From a checkpoint of a small mixture-of-experts model trained on Wikipedia: 256 experts in each of 8 layers, 96 GELU neurons an expert.
Below are experts of layer 2 (counted from 0) of a mixture-of-experts language model. Rows are named router (the router's row for the expert), down (a neuron's output weights, with its number) and show model dimensions 0-255. Each number is 128 + 32 x the weight over its row's rms, rounded and kept within 0 to 255.
After each expert's rows: a language model's description of what the expert responds to. This comes from a sample of Wikipedia text that the model never trained on.

# expert 4
router [147 110 114 131 105 110 130 183 115 129 150 125 122 139 136  95 114  85 193 157 155  81 109  88 105  52 131 168  86 109 126 153 123 185 145 146 121 150 108 101 163 136  96 149 103 116 146  62 119 153 118  81 154 148 126 140  99 135 211 144 103 148 163 148 108 101 158 180  87 140  60 115 105  76  79  96 100  95 127 127 123 190  89  98 161  92  81 130 180  82 139 120 157  91 145 111 161  99 137 115  93 125  75 153  73 101 115 146 227 124 163 159 150 115 136 142 171 115 197 165  70  94 103 107 186 128 157  66 109 107  79 173 122 125 123 142 132  88 132 126 139 142 144 176 182 154 139  85 165 141 146 110  79 127 165 132 220 172  61 103  78 128 131  99 107 177 130 136 152 135 128  82 156 103 123 152 122 146 152 168 160  98 150 163  79 131 130 161  97 102 142  65 145 147 150  83 115 106 107 114 136 167 158  83 107 148 121 127 115 115 148 161  91 163  94 105 162 104 146 160 152 135 115 119  75 181 161 110 129 108  55 176 160 134 128 168 103 149 159 141 101 185 167  85  95 118 128 143 165 119  95 140 158 130  81  85]
down0 [132 166 162 136 120 109 142 161 126  89  88 126 152 105 163 147  81 154 139 159 171 110 163 151 140 196 141  61 138 126 143 135 100  86 188 192 118 131 101 195  95 107 148 106 181 159 110  99 160 176 125  89 117  84 105  94 130 101  92 118  70 136 109 105 159 138 190 119 188 176 133 122 110 107 130 111 123 161 112 191 106 166 148 104 114 132 103 140 168  84 153 184  86  92 141 149 124 141 151 135 124 156 153  58 137 162 119  84 144 110 152 127  97 164  87 121 105 135 120 105 164 117 151 159 137 153 137 119 109 149  76 136 112  92 104 100 143  90 171  78 108 133 135  89  99 145 172  93 135 177  99  75 138 110 177 135 112 136 116 152 116 154 163 109 190 116 215  72 115 125 166 168 129 120 122 111  68 159 181 129 114 124 116  94  92 155 104 108  93 160 136  74 127 127 114 163  98  87 117  92 109 156 143 105  85  96 132 177 145 111  70 163  98  89 140 125 139  66 152  68 172  25 113 141  91 125 137 133 152  57 121 186 155 162 133 121 122 111 153  92 136 152 177 164 128 151 145 150 107 180  81 143  92 154  63 182]
It responds to: Verbs and prepositions describing contests and careers in sports and competition articles, such as faced, defeated, against, joined.

# expert 42
router [103 110 169 159 140 131 134 173 171  95 115 208 104 134 109 101 100 153 155 149  99 188 127 142  93  94 147  92  38 128 148 106 104 154 133 122 105 112 208 180 117 164 141  85  90  97 194 152 101 126  87 115 139 102  88 104  83 136 141 104  94 121 119 116 142  93 111 164  53  98 157 126  92 103  90 145 162 132 106  42  97 158  78 161 121 136 177 126 156 177  62  72 132 145 145 147 154 109 183 124 124 150  98 157 117 107  73 153 105 123 160 156 179 119 132 123 107 121 148 107 101 166 199  98 139 118 158 107 120 143 121  95 127 134 196 105 124 107  66 116 168 154  86 164 178 177 129 123 196 145 131 126 140 131 159 151 174 109  95 100  72 128  91 117 100 113  72 185 122 158 181 133 105 113 126 149 109 121 117 172 151 118 113 163 195 127 102 126 175 115 158 103 125 117 123  64 113 151 198 128 189 131  78 148 105 130 111 134 117 135 107 103 139  90 150  90 178 124 126  79 149 183 147 146 130 134 140 113 101 107 154 151  59 147 182  99 113  86 120 109  90 158 113 126 117 145 126 163 190 126  92 141 161  78 125  84]
down0 [163 101 140 153 165  46 122 144 126  94 123 110  83 132 168  97 126 115 166 178 128 138 186 153 102 127 184  81  54 142 163 190 107 188 162 134 110 133  98 152  53 153 145  43 103 180 101 122 136 158 130 146 100 109 136 144  89 151  98 119  74  35 158 147 153 186 129 164 135 189 123  98 121 134 100 164 141  81  72 152 117 157 136 146 152 135 130 132 116 155 102  95 193 132  91 139 169 109 122 125  28 157 118 165  88 145  62 134 154 104 162 125 127 144 140 185 107 138 102 118 114 127 139 105 114 183 114 167 105  91 200 110 139 109 117 116 135 146 152 106 177 106 135  83  98 193 137 111 136 117 134 152 132 100 160 134 142 107 143 151  88 112 135 162 134 158 100 151 103 170 188  77 162 156 136 149 139 151 140 154 113 126 130 124  97 123 123 108 109 105 171 117 143 164 116 137 145 133 101 105 116 174 104 168 127  76  85 112 103 103  78 129 104  93 107 130 134 134 207  98 136 167 128 123 106 144 124 133  83  95 166 153  91 140 157 131  69 140 144 183 147 199 124 124 122 150  84 134 110  56 118 197  94  83 123  68]
It responds to: Modals and auxiliaries after a subject in narrative text, such as can, would, will, did, does, let, and infinitive to.

# expert 54
router [102 130 141 135  88 140 162  69 136 144  86 115 154 101 143 103 133 165  94 105 168  93 144 121 186 119 119  64 120 135 114  62  78 118 176 100 108  73  94 144 182 176 220 132  93 137 141 211  88 108 170 125 128 181 111 147 112  88 104 118  88 137 125  93 142 165 145 145 181 164 148  85 120 165 151 126 159 153 136 117  97 131 125 151  82 120 149 107  96 178 143 112 109 110 115 101 165 154  90 179 128 130 122  64 114 144 153 135  79 155 105  93 124  87 132 161 109 178  56 138 128 134 138 154  89 172 173 140 142 131 123 135 196 105  89 147 102 175 123 143 102 166 126  88  95  97 117 103 192 140 133 139 139  99  80 134 140 126 205 186 123  61 153 206 182 137 138 115 113  95 125 122 113 147  71 123 112 146 138 104 144 121 125 176 119 107 129  96 177 102  88 160  99  57 132 128 171 133  79 103 142 130 101 103 160 166  89 142  99 104  93 172 115 137 116 124 100 110 129 104 166 116 199  99 155  93 129 184 108 116 108  58 121  86 116 177 148 145 161 134 140 119 109 132 139 129 149  55  57 140 123 148 169 183 119 165]
down0 [120 135 164 126 125 100 158 168 100 187 191 120 140 111 120 125 168  78 145  80 119 147  70 102  98 166 136  87 147 127 124 158  75  85 137 161 159  91 128  92 132 106 174 123 122 104  94  91 150 118 129 117  58 106  77 147 105 109  98 170 109 108 190 148 175 112 107 121 155 134 134 146  97 120 123 125  71 134 173 148 164 158 146 143 116 153 101 122 131 133 143 137  88  95 174 150 147  86 149 149 126 113  92 162  49 112 109  99 143 146 110 179 157 114 110  90 152 137  88 169  99  98 120 135  89 120 155  93  23 255 129 173  71  99 133 139  76 105 126 163 156 151 171 116 111 149 153  83 167 109 118 105 161 173 112 177  87 119 138 121  68 141 175 163 142 100  98 124  70 199 130 145 135 127 158 112 118 141 148 202 145  82  85 100  96 160 146 136 173 134 128 120 182  97 112 166 109 124 149  77  87 146 140  94 142 131 124  93 182 157 120 109 128 185 110  82 143 102 152 104 133 124 124 118 122 128 114 149 166 114 147 177  98 197  86  80  79 103 164 116 115 120 133 103 140  80 106 155 148 205 147 113 135 132 135 135]
It responds to: Year numbers and their pieces after In, from or to, like 18 then 32, 1954, 2011, plus century.

# expert 46
router [121 173 131 143 162 163 121  96  72  92 172 102 124 103 148 163 167 151 149 104 164 144  99 169 111 161 137 146 180  74 146  73 154 121 137  61 113 106 138 170 136 138 127 128 100 113 151 180 121 102 162 188 122 152 126 177 107  88  80 162 124 134 116 108 157 104 134  99 119 112 170 124  90 172 166 128 164 129 166 112  97  90 163 162  75 109 129 100  85 152  65 103 157  94  80 111 144 115 124 120 187 119 106  77  89 128  73  97 121 146  85  92  93 183  70 146 133 111  89 123 142 142 138  95  91 138 121 159 144 144 100 129  93  90 109 167 111 120  57  90  76 128  90  94 121 124 167 166 170 160 103 153 117 104  98 124 166 148 109 116 146 162 135 180 156 125 152 102 128  95 175 156 110 162 131  99 110 143 109  77 120  98 138 164  88  84 107 126 157 128  91 159  82 106 128 169 108 184 141 128 183 122 155 162 168 191 158  76 168  77 131 184  98 132 163 111 167 146 168  83  58 154 165 127 197 143 132 118  45 141 119 118  66 133 112 128 172 155 156 145 109  61 104 140 184 121 115 117 141 123 196 162 169 169 160 102]
down0 [141 138  93 139 153 135 112 126 140 142 131 116  69 104 161 106  88 124 145  95 140  78 133 179 156 107 132 125 150  80  66 117  93  93 172 101 126 148 109 115 115 114 120  77  55  94 130 171 153 105 155 127  92 186 143 188 102 109 108 162 127 134 126 153 137 140 112 162  97 138 147 112  70 166 126 131 155 107 134 109 121 114 165 143 163 109 136 136  59 107 114 185 161 190  92 123 116  55 128 166 133 166  99  97  64  73  71 105 121 126 152 143 103 133 157 202 129 152 101 176 119 126 123 134 136 163  84 137 159  96  90  70 116 137 181 141 120 104 174 141 152  59  77 144 108 154  64 124 116 157 135 163 113 110 115 101 181  86 143 133 116 127 120 120 135 122  76 119  81 142 133  95 153 106 143 129 146 128  63 190 130 142 106 146 108 111 143 136 137  80 118 190 138 153 126  99  51 177 145 108 135 154 164  71 142 128 136  57 168 107 167 126 107 129 147 180 142 142 215 141 119 169 174 142  98 187 121  73 149 118 103 158 167 124 192  83 144 137 183 190  90 156 155  96 125 195 138 141  95 129 181 147 152 122 118  68]
It responds to: Nouns and adjective suffixes about art, architecture, music and history, such as architectural, art, history, -ism, -ological.

# expert 11
router [119 111 128 155 109 119 192 119 143 102 147 116 139 107 160 136 137 103 143 147  94  90 144 166 163 120  81 105 117 120 112 133 154 181 158 130 199 183 150 190 103  73 124  93 102  90 165 102  95  42  86 145 147 139 109  97 154 137 112 133 148 105 130 114 143 126 200 152 167 125 103 123 103  84 181 158 154 123  95 128 115 187 183 173 122 127 141 155 154 139 118  80  85  72 155 138 109  89  82 151 159 145  73 145  66 108 126  65 132 145 160  78 154  77 157 158 144 130 130 105  71 118 175  82 181 197 173  96 131 118  91 109 170 145 147 154 105 114 158  75 135 156 176 167 118 166 152  84 144 141 129 142 115  79 107 153  54 128 137  75 141 127 161 162 114 100 162 127 167 157  83 145 129 177 134 124 152 142 125 118 169 172 126 174 135 131  88 133 145 155 109  92 137 135 117  66 123 105  80 165 178 168 113  99 117 187  74 129 158  99  93  54 155 126  93  71 128 130 124 106 130 106 171 109 140  82 111 112 133 137 160 144  68 146  80 107 137 110 158  79 140 144 108 146 153 162  60 152  58  79 120 133 161 136 112  99]
down0 [194  94 130 113 139 124 114 190  97 114  95 137 147 161 151 134 165 148 145  71 101 128 112 128 123 173 162 114 148 113 143 146 167 100 160  92 150 170 152  75 148  71 184 195 142 142 123  66 164 195 177 155 116 106 123  92 162 115  71 137 110 121  60 148 141  71 140 116 115 147 171 153 147 146  37 126  88 112 102 132 141 108 105 133 109  91 123 102 121  98 149 164  86  93 126 113 126 120 167 114  88 132 138  89 115 131 136 115 103 127 121  87 102 161 118 194 159  76  69 153 136 125  85 151  66 101 101 168 140 140 138 172 132 151  78  92 119 114  95 139 108 126  94  85  98  77 141 151 112 143 142  91 125 170 116 159 161 144 119 125 114 151 110 129 108 155 163 111 117 119 106 153 127  80 136 136 110 185 140 130  73 153 160 189  83 185 181 132 135 176 109  67 146 179 103 157 156  66 126 142  82 127 156 164 182 104 141 159 117 154 167 169 130 162  76 125 163 171  97 183 123 130 156 131 144 123 115 134 108 106  63 142  48 121 171 106 175 109 182 151 100 117 150 116 107 104 135 122 104 191 150 143  67 214  95 160]
It responds to: Past participles and predicate adjectives after was, be or were, often with to or by following, such as returned, sent, qualified, required, available.

# expert 19
router [167  86 101  87  75 127 112 120 155 104 187  67 145 173  86 171 150 143 137 112 104 156 100 154 159 163 190 105 177 141 125  72 175  77 100 164 129 146 173 102 137  97 167  84 159 121 117 112 145  98 117 133 198 128  87 116 173 149 128 134 140 119 169 114 158  65 147  98 153 137  79 146  98 128  79  79 141  99 102 105 190  66 129 162  97 150 130 138 171 139  94 158 107 158  41 150 126 173 126 172  75 186 117 134 122 129 113  93  91 121 117 146 114 142  68 164 102 115 133 121 151 109 119 106  94 120 123  77  71 171  86  95 133 100 119 111 172 115  94 103 128  91 145 139 144 174 151 164 125 127 122 172 152 151 154 143  74 111 163 138  52 204 178  95 158  94 165 128 140 119 170 149  85 134 104  86  75 127 151 126 159  90 154 125 139 108 101  57 166  95  44 150 126 107  74 151 137  76 105 104  84 113 108 142 101 143 143 131 145 156 153 113 130 161 192 169 141 116 129 168 127  78 104 164 141  96 118 135  66 144 117 119  80 146 178 115 151 129 174 191 139 107  92 136 163 139 104 175 121 149 136 104 147 102 120 127]
down0 [152  76 155  64 178  83 164  89 123 143  96  91 119 143 148 134 101 158 150 142 223 108 121  82 145 183 178 108 185 159 118  53 165  60 171  86 120  75 103 165 145 139 140  86 167  89 157 114 156 101 126 172 187 114 134 114 105 134 174 128 131  85 141 135 116 112 168 127  89 161 125  99 120 171 102 170 155 100 106 115  99 104 126 186 101 125 113 117 156 133 123 131 114 157  75 187 169  92  95 118 127 139  94 146  87 127 158 166 166 141 114 130 109 132  53 185 139 124 144 146  87 107  97  80 125 166 108 157 139 149 179 136  87 181 163  95 140  75 160 106 132  88 211 157 144 120  76 146 220 101 140 189 107 100 153  83  90 129 132 146 101  97 116  86 147 141 126 105 126  56 156 127 149 137 123  88 165 118 152  91 226 103 141 150  89  91 113 107 131 130 141 156 200 167 101 169 110  81 102 146 120 146 181 149 147 138 102 113 176 118 137 106 103 159 136 116  78 103 141 104 108  87 103 134  84 125 100 171 114 123 120 125 178 121 119 121 118  99 141  69 136 132 110 133 124 170 135 147 142 100  88 122 150 116 136 124]
It responds to: Commas, table-row line breaks in election results and sports tables, and the lead bytes of unusual Unicode symbols such as ancient scripts and 🔨.

# expert 23
router [124 106 104 116 170 172 152 113 182 123 131 106 150 114 128 136 141 133  73  93 125  76 151 115 126 174 134  62 109 190 107  88  66 165 139  97 179  74  96 161 122 161 123 129 118 127 155 200 133  95 127 103  88 172 120 140 131  91 136  84 110 166 156 133 107 158 109 181 136 140 126 158  73  99 154 163  98 172 140  78  77 129  79  83 109 112 167 167 134 191 132 129 176 140 109 196 139 115 175 130  85  43 136 169 140  96 103 144  69 157 144 135  96 138 169 142 137 133 121 122  91 163 114 122 117 126 155  76 175 146 122 103 170 157 111 122  91 113 110 165 109 160 183 152  93  96 157 137  91 139  57 124  82 148  84 126 148  83 146 145 110  67  94 170 143 116 108 150 129 135 181 159 172 140 169 117 185 143 159 141 134 128 118 118 113 127  98  92 113 155 107 139 128  74 123 139 123  54 156 164 148 135 156 138 112 103  85 176 104 137  97 171 108  91 134 106 187  50 140 127 162 138 200 115 119  78 160 155 192 153  50  93 178  74  96 165  98 178 120 131 137 130 126 131 151 153 138 157  96 141 131 120 118 176 135  91]
down0 [123  82 128  88 116 143 122 166 142 208 159  81 120 152 172 110 151 113 139 129 155  91 157  93 119 117 143 143 124 163 183 134 107 120 139 113 116  67 130 188 146 147 169 157 150 131 109  56  72 167 105  95 134 159 160 109 161 139 138  90 138  89 106 120 152 134 194 137 138 239  77 120 126 154 128 184 122  78 121 151  82  72 125 107 157 150 140  82  94 102 174 140  71 112 215  94 157 105 156 150 103  65  77 143 135  93 126 132 155 138  99 153  80 118 152 150  99 124  84 115 127 159  39 105 183 124 162 145 108 174 123 129 115  96 139 166 142 133 199 148 126 187  55 106 135 114 113  92 128 112 153 126  87 134  83 122  98  78 136 118  93 160 187 188 129 107 147 156  82 119 134 161 133 109 124 158 130 149 176 135 145 122 114 164  85 160 108  46  81 137  95 155 118  42  94 115 195 133 129 108 152 135 146 162 128 121 154 107  83 112 147 110 102 136 116 130 124 183 154 145 133 150 112  99 151 133 104 176 156 119 140  99  78 138 103 152 112 139 130 147 136  76 125 189  91 165 131 105 139 105  82 155 146 150 128 165]
It responds to: Digit pieces in numeric contexts such as dates, years, match scores, times and tables, such as 29 May, 199(4), 3:48.5, 2009.

# expert 52
router [186 132 165  92 109 100 143 117 117 174 117 153  91 111 155 109 149 136 163 121 140 143  89 165 108 157  79 121 132  85 157 188 133  87 168 151 120 132  81 102 110 120 126 132  99 124 141 101 124 129 194 101  87 126 172 146 115 111 148 134 134 123 116 129 142 121 131 123 108 116 107 154 146 106 118  75 105  80 204 116  65 185  98 149 148 119 119 116 102 105 141 116 205  91  94  81 152 125 115 149 162 111 105  96 112 137  82 154 177 136 155 107 120 142 189 138  99 124 178 183 118 120 138 126 164  75 157 146 194  76 145 142 150  70 121  87 119 114 106 134  81 108 149 145 157 132 152 102 164 116 178  72  77 162 104  83 145 169  68  79 143  84  53 114 106 139 148 161 122 152  80 129 146 141 131 154  93  96 114 102 169 126  88 125 140 211 137 136 125 168 159 146  61 115 211 123 108 134 137 157  86 100 180 161 109 143 159 119 136 148  69 134  87 134 174 140 159 161 161 143 129 185  68 133 127 160 168 109 184 119 110  94 133 152  87 119  76 154  98 105  73 177 191 105 147 131 158 132 137  89 189 145 178  69 181  92]
down0 [146  89 124 116 135  86 135 123 143  83 147  87 116 111 163 100 168 111 114 138 125 153  64 158 155 182 171 135  92 119 106 149 155  65 171 168 208 110  93 142 123 103 137 124 166 184 168 154 130 135 107  91 117 173 100 182 155  89  67 151  71  85 130 144 164 143 126 129 176 181 115 123 124 104 150 166  96 133  81 172 188 120  99 157 113 177 148 106 118  90 174 168 118  69 161  72  79 149 115 118  69  57 133  88 144  99 119 140 115 101  78 142 172  33  87 133 198 123 129 146 115 124 169 134 107 138 178 113  73 167 141 143 131  71 109 104 112 132 200 129 195 144  95  95  94 173 172  81 126 165 127 118 180  87 156  87 134 114 131 144 147  90 121 161 130 109 148  90 158 117 109 136 177 128 138  81 141 110 119 135 113 114 106 119 142 139 132 133 159 118 105  94  84 128 133 189 116 170 107 175 116 155  73 156  99 112  91 172 114  92 148 155  97 160 129 168 109  87 134 123  87  58 114 146  95 153 117 158  55 129 161  84 169 142 149 117 113 110 158 154 172 159 116  97 160 115 158 107 144 167 159 165 128 111 143 116]
It responds to: Nouns and verbs about films, albums, songs, bands and TV shows in entertainment articles, such as film, album, shot, character.

# expert 39
router [141 109 121 165 129 103 112 104 111 137 168 118 119  93 111 133 138  87 131 159 126 120 105  73 161  76 106 110 123 112 125 121  84 134  77  55 138 128 158  83 202 126 161 138 148 135 109 174 148 105 118  93  96 101 112 160 127  89 131 174 164 136  96 121  69 127 191 132  83  83 110 112 140 145 110 163  97 158 144  93 108 141  15 156 109 122 112 135  97 124 105 152 120  58 106 101  84 143 143 146 110 151 115 152 119 145 187 168 119 140 123  82  96  75 146 121 107 137 138 198  73 143 129 145  81 158  93  85 117 142 160 145 164  97 132 146 155 121 161 111  39  95 167  69 103  75 149 123 189 100 159 105 144  95 149 102 191 123 136 176 126 112 124 163 128 148 124 164 143  74  61 105 138 122  82 112 161 129 105 162 136 135 186 208 111 120 145 129 137 162 113 172 105 100 126 177 197 158 115  98  96 165 166  94 150 141  70 144 133 139 151 153 118 148 140 132  72 213 118 165 101 175 142 151 166 141  78 137 149  94 141 130  57 141  74 174 133 101  80  87 109 163 113  98 126 140 152 132 121 168 156  99 167 147 155 160]
down0 [ 97 169 139 169 160 126 183 172 173 125 136 155 152 123 104 168 106  72 127 142 125 195 142  83 106 124 101 122 120 102 112 129 112 202 173 100  81 166 155 145 185 159 102 157  76 136 117  85 108  82  46 118 137 115 158 121 115 176 177 110  94 185 100 117  89 102 146 152  64 135 138  96 160 214 162 118 183 113 135 147 140  83  99 137 158 137 136 142 137  58 142 139 173 162 147  93 156 108 153 137 150 119 127 105 125 134  97  77 118  80 160  75 134  83 142 125  35 116 127  75  84 133  98 147 136  81 120 100 134 147 123 136 130 161 123 121  92 162  96 168  92 178 161 120 133 152 105 143  97 140 138 100 126 114 116  93 118 158 101 103 116 181 131  84 144 127 130  91 131 143 174 122 129 135 129 131 135 164 101  72  97 172 115 127 143 108 109 195  95 171 193  99 126  53 131  73 178 104 180 180  73  79 148 134 129 161 147 120  99 129 171  68 230 143 136  67 145 124 130 110 108 132 116 101 112 132 125 188 100 155 136 112 129 145 149 157 138 134  66 118 187 107 113 124 128 147 101 129 150 107 108 132 128 174 172 149]
It responds to: Line breaks right after a sentence-ending period or quote that closes a paragraph, before a new paragraph or heading.

# expert 24
router [151 148 148 143 113 117  81 154 144  72 193 120 214 165 115 135 105 131  98 103 132 174 110 143 132  89 144 154  59  71 154 110 120 185 136 117 134 109 211 130 112 104 138 152 149 141  95  99 106 125 174 112 184 184 118  89 155 157 182 121 125 167 148 147 118 100 111 169 130 114 127 158 124 137  83  52 107 174 109 175 155  93 126  80 125  63 134  91 170 160 156 153  97 132  93 175 138 149 151 111 125 122 123 129 157 139  95 119  99  92 115 153 130 119 116 129 166 121 179 185 117 161 109 104  75  92 174  65 112 157  78 124 110 148 123 124 145 169  84 189 104  78 141 130 124 151 133  76 162 127 116 107 110 159 167 164 179 156 199 126 102 113 157 125  64 112 128 146 143 109  87 142 115 135 141 114  76 147 144 136  87 106 188  95  92 101 123  72 135 122  64  94 102 120  72 151 139 165 128  57 136 138  94 102 127 106 121 126  92 125 177 213 135 112 111  93 191 136 112 171 119 100 116  99 157 155 130 122  56 129  94  74 133 166 183  95 153 105 132 118 167 122 107 111 162 118 175 167 114 164 112 128 114 189 156  98]
down0 [158 119 142 144 112 188 121 189  90  86  94 109 155 118  95  65 126 104 140 122 124 100  84 156 146 145 119 122 103 137 186 124 179 177  84  73  90 145 146  87 103 143 179 112 104 140  75 129 143 160  87 153 160 194 131  67 163 151 156 155 133  92 181 162  59  67 105 150 149 136 159 136  98 191 151  93  79 149 131 149 133 164 159  98 153 216 172 128 137 160 137  93 100 124  81 209  93 113 111 112 111 181  87 151  84 148 140 131 148 123 115 180 141 139 135 157 148 146 167 143 142 169  90 180 105 147  53 100  87 110 100 133 116 174 139 150 156 115 120 113 124 116 130 169 106 149 116 134 111 131 125 121 143 101 111 127 121 107 148  84 130 111 191 179  77  97 100 109 111 116  90 153 146 157 187 102  86 155 105 140 139 130 163 169  80 177 140 104 197 122 123 112 127  55 144 160 126  91 102 125  91  96 136 193  99  98 101  76 110 100 150 198 142 126 125 117 173 132 164 150  85 117  86 122 160 109  59 109 122 149 104 118 114 112 112  76  78  95 151 138 160 117  64 153 129 122 134 172  63 128 144 115 148 161 121 143]
It responds to: The preposition of after nouns, and such, these, including, like introducing examples: "risk of", "crops such as potatoes".

# expert 0
router [ 77 115 126  95 133 117  99 169 109  97 182 178  83 185  72 116 167 161 116 160 122 159 163 141 101  76 166  73  67 155  75 127  46 158  88 152 120 123 153 125 153 168 106 190 125 146 123 103 109 151 110 113 141 151 124 120  79 166 125 138  94 128 118 104 102 130 109  60 104 126 127 195  87  86  95 101 132 142 125 137 146 163 161 138 163 137 176 152 164 127 114 190 130 122 116 136 152 141 122 138  92 173 159 103 149 139 147 143 177  85 150 148 164 158 126 149 131 133 192 178 156 115  99 123 145  89 106 134 111 119 119 122 133 107 130 134 138 139 121 147 117  86 161 138 220 126 113 147 129  58  79 110 161 167 143 153 185 181 116 109 113 114 102  63 139 127  73  93 159 145 175 132 148 143 149 111  76 156 111  99 173 122 145  84 170 126  95 168  87 111 116 110 176 133 118 110 139  29  75 103 155 157  71 176 148  79 170 171 181 120 177 142  58 100 145 133 147  78 183 154 133  90 150 178  80 152 124 102  79 104 111 127 167 123 177 127  86 112 138 139 113  96 142 123 163  98 119 146 133 130  59 118 132  80 124 113]
down0 [147 143  50  69 106 160 119 126 144  61 132 153 163 115 119 171 136 108  97  47  62 107 158 121 143 137 118 193 175 118 117 176 145 124 163 128 100 191 145 122 114 131 123 151 136 111  99  86 124  96 125 167 134 141  81 150 106 173 122 108 119 144 106 136 113 144 115 114 139  75 101 144  93 114 159 129  89  84 103  23 139 164 120 162 138 118 139 173 149 153 102  99 167 169 119 125 154 131 163 133 153 150 139 142 147 104 109 137 187  80 164 103 174  90 118  28 184 127 217 105  68 144 153 171 146 116 126  85  93  38 146 151 115  98 170 162 169  87  84 125 100 146  86 135  88 144 160 179 149 135 115 117 124 119 114 107 154 108 138  68 117 207  89 133 148 135 114  80 142 105 141 122 101 150 145  89 155 109 120 160 120 106 149 116 152 106 125  74 111 161 109  77 151 161  97 103 111  99 136 129 160  61 167  86 156 143 159 117 104  99 111 122 141 120 179 142 141 170 125 124 142  90 116 131  63 148 113 185 143 125 168 102 132 136 150 201 149 169 166 125 142 129 160 159  78 146 102 180 139 120  82 139 158 125 163  81]
It responds to: Function words like to, who, or, were, could, often in "born to" biographies and census phrases like "there were", "18 to 24".

# expert 20
router [138  94 123  84  84  97 113  97 140 116 193  83 117 166  92 161 113 150 105  98  89 155 130 139 169 206 205 105 176 147 107 101 187  65 146 173 133 126 157 142 120 110 132  88 141 104 118 112 135  97 105 129 200 160 106 148 161 127 115 113 132 130 138  80 148  94 168 135 136 146 136 142  83 152 101  90 163  96  82 108 176  98 119 140  83 126 175 159 160 143 104 116  82 175  61 171 119 169 109 175  70 180 140 166 163 112 104  90  76 124  82 150 126 131  77 113 101  74  81 115 153 151 132 107 109  81 143  83  51 160  93 106 121 132 164 143 111 130  81 146 114 120  85 111  98 145 108 128 129 157  97 119 133 172 158 156  79  83 162 133  91 155 174 123 122 103 144 119 119 137 171 156 131 127 152  97  63 125 131 124 153  78 122 129 116 110 125  83 151  70  59 137 162 120  75 136 123  74 129 124 118 119  67 148 126 119 139 121 160 126 113 128 140 103 202 182 119  92 134 123 126  81  81 118 107  85 119 159  91 155 119 121  77 163 200 124 171 121 146 191 188  78  84 157 150 149 117 166 119 171 138 159 150 100 165 175]
down0 [141 176 136 102 142 150  96 101  93 115 135  95 137 104 138 133 182 122 152 114 132 122 148 153  81 155  97 129 178 178 135 175  96  92 161 143 159 117 137 138  99 146 151 129 116 108 102 119 134  46 116 112 164 106 116  88 111 132  82 142 164  87 147 106 159 207 134  65 146 146 143 117 128 139  98 123 122  86  35 147 115 111 182 155 111 119 162  73 124 174 103 118 118 205 119 142 106 132  80 121 125  94 119 151 111  81 155 107 194 194 142 118 109 147 153  81 117 151 163 169 135 169 150 162 141 107  77  82  47 213 135 112  95 168 126 166 134 172  91 151 110 102  48  93 140 116 132  91 102 148 168  93 166 139 155  95  81 128 142 132 163  90 171 143  72 139 141 149  61 135 171 133 145 136 139 105  88 137  99 170  79 158 170 107  67 123 139 167 169  98 131 134 136 167 182 127  89 106 114 176 162 157 159 146 118 134 164  68  73 123 168 152 119 120  86 173 107 158 122  89 139 108 136  57 105 121 112 111  95 163 119 164 129  60 141 133 133 127 116 113 178 155 142 139 115 197 145 150 122  97 103 174 140 102  82 104]
It responds to: Commas inside large numbers like $38,250, list commas, pipes in result tables, and single capital letters starting names.

# expert 59
router [ 70 113 112 105  98  91 121 180 110 137 115  91  93 115 138 131 136 188 144 123 142  83 121 148 128 159  61  96 150 159 122 149 149 107 162 139 112 160  62  86 149  89 137 159 132 155 153 150  62 171 175 148 129 165 119  94 101 138 100 195 104 107 150 159 163 137  75 119 207 200 122 141 112 153 133 111  69  96 151 149 121 125 137 120 115 120 117  72  82 132 139 115 110 148 139 114 132 139 110 109  88 170 102  81 157 103 166 160  96 127 124  60 159 136 142  94 133 102  83 105 146  95 114 118  72 154 158 164  98 137 135 114 179  88  99 142 122 102 199 117 124 155 121 155 105  98 145 120  56 173 137 133 155  90 210 133 104 128  85 161 182 107 139 131 151 127  81  77 106  94 150 123 124 167 134 196 153 162 144  74 193 151 148  74 136 161 174 113 110 133 113 131  93 154 165 191 123 139 105 128 151 141 124 162 106 124 108 135 164 124 196  87 101 134 146 168 140 100 112 122 176  67 136  96 112 110 129 118 202 137 101 210 155 100  84 103 112 159 150 151 140  90 114 125 168 126 149  67  76 118  62 161 140 183  98 168]
down0 [149 121 126  96  51 140 194 152  87  86 124 138 106 176 168  86 198 160  94 132 140 126 165 188 139 155 185 153 161  47 150  96 104 117 102 160  85 174 161 150 136 132 133 138 113  86 199 178 130 156 134 112  70 142  97 122 153 121 137  95 183 123 112 198 136  79 117  91 163  71 121  86 116 102 172 105 155 112 153 150 109  90 173  86 101  97 153 150 159 176 137 106 162 177 109  82 167 167  72  51 131 131 182  95 123 125 104 150 110 141 153 109 178 179  88 133 163 103 128 132 156 223 115 120  98 101 112 118  83 104  82  83 133 149 132 133 120 137 104 102 115 151 104 166 110 130 140 105 158 130 195 112 116  91 122 128 115 147 133 166  91 156 166 132 119 128 108 139 156 131 191 156 106 108 109 122 125 110  82  98 113  91 140 129 114 122 117 127 120 121 127 150 131  57 159 143 142 100 152 142 144  72 116 139 104 107 140 103 177 198 104 114 159  97 201  95 136 153 101 100 121 123 149 110 120 141 105  70 130 114 144 139  72 161 108  89 106  93 166  65 156 142 125  99 136 113  95 180 173 143 125 166 204 120 173 122]
It responds to: Words ending short bio lines under a title, such as nationality, occupation and (born year), plus country names and codes like Denmark, actor, GER.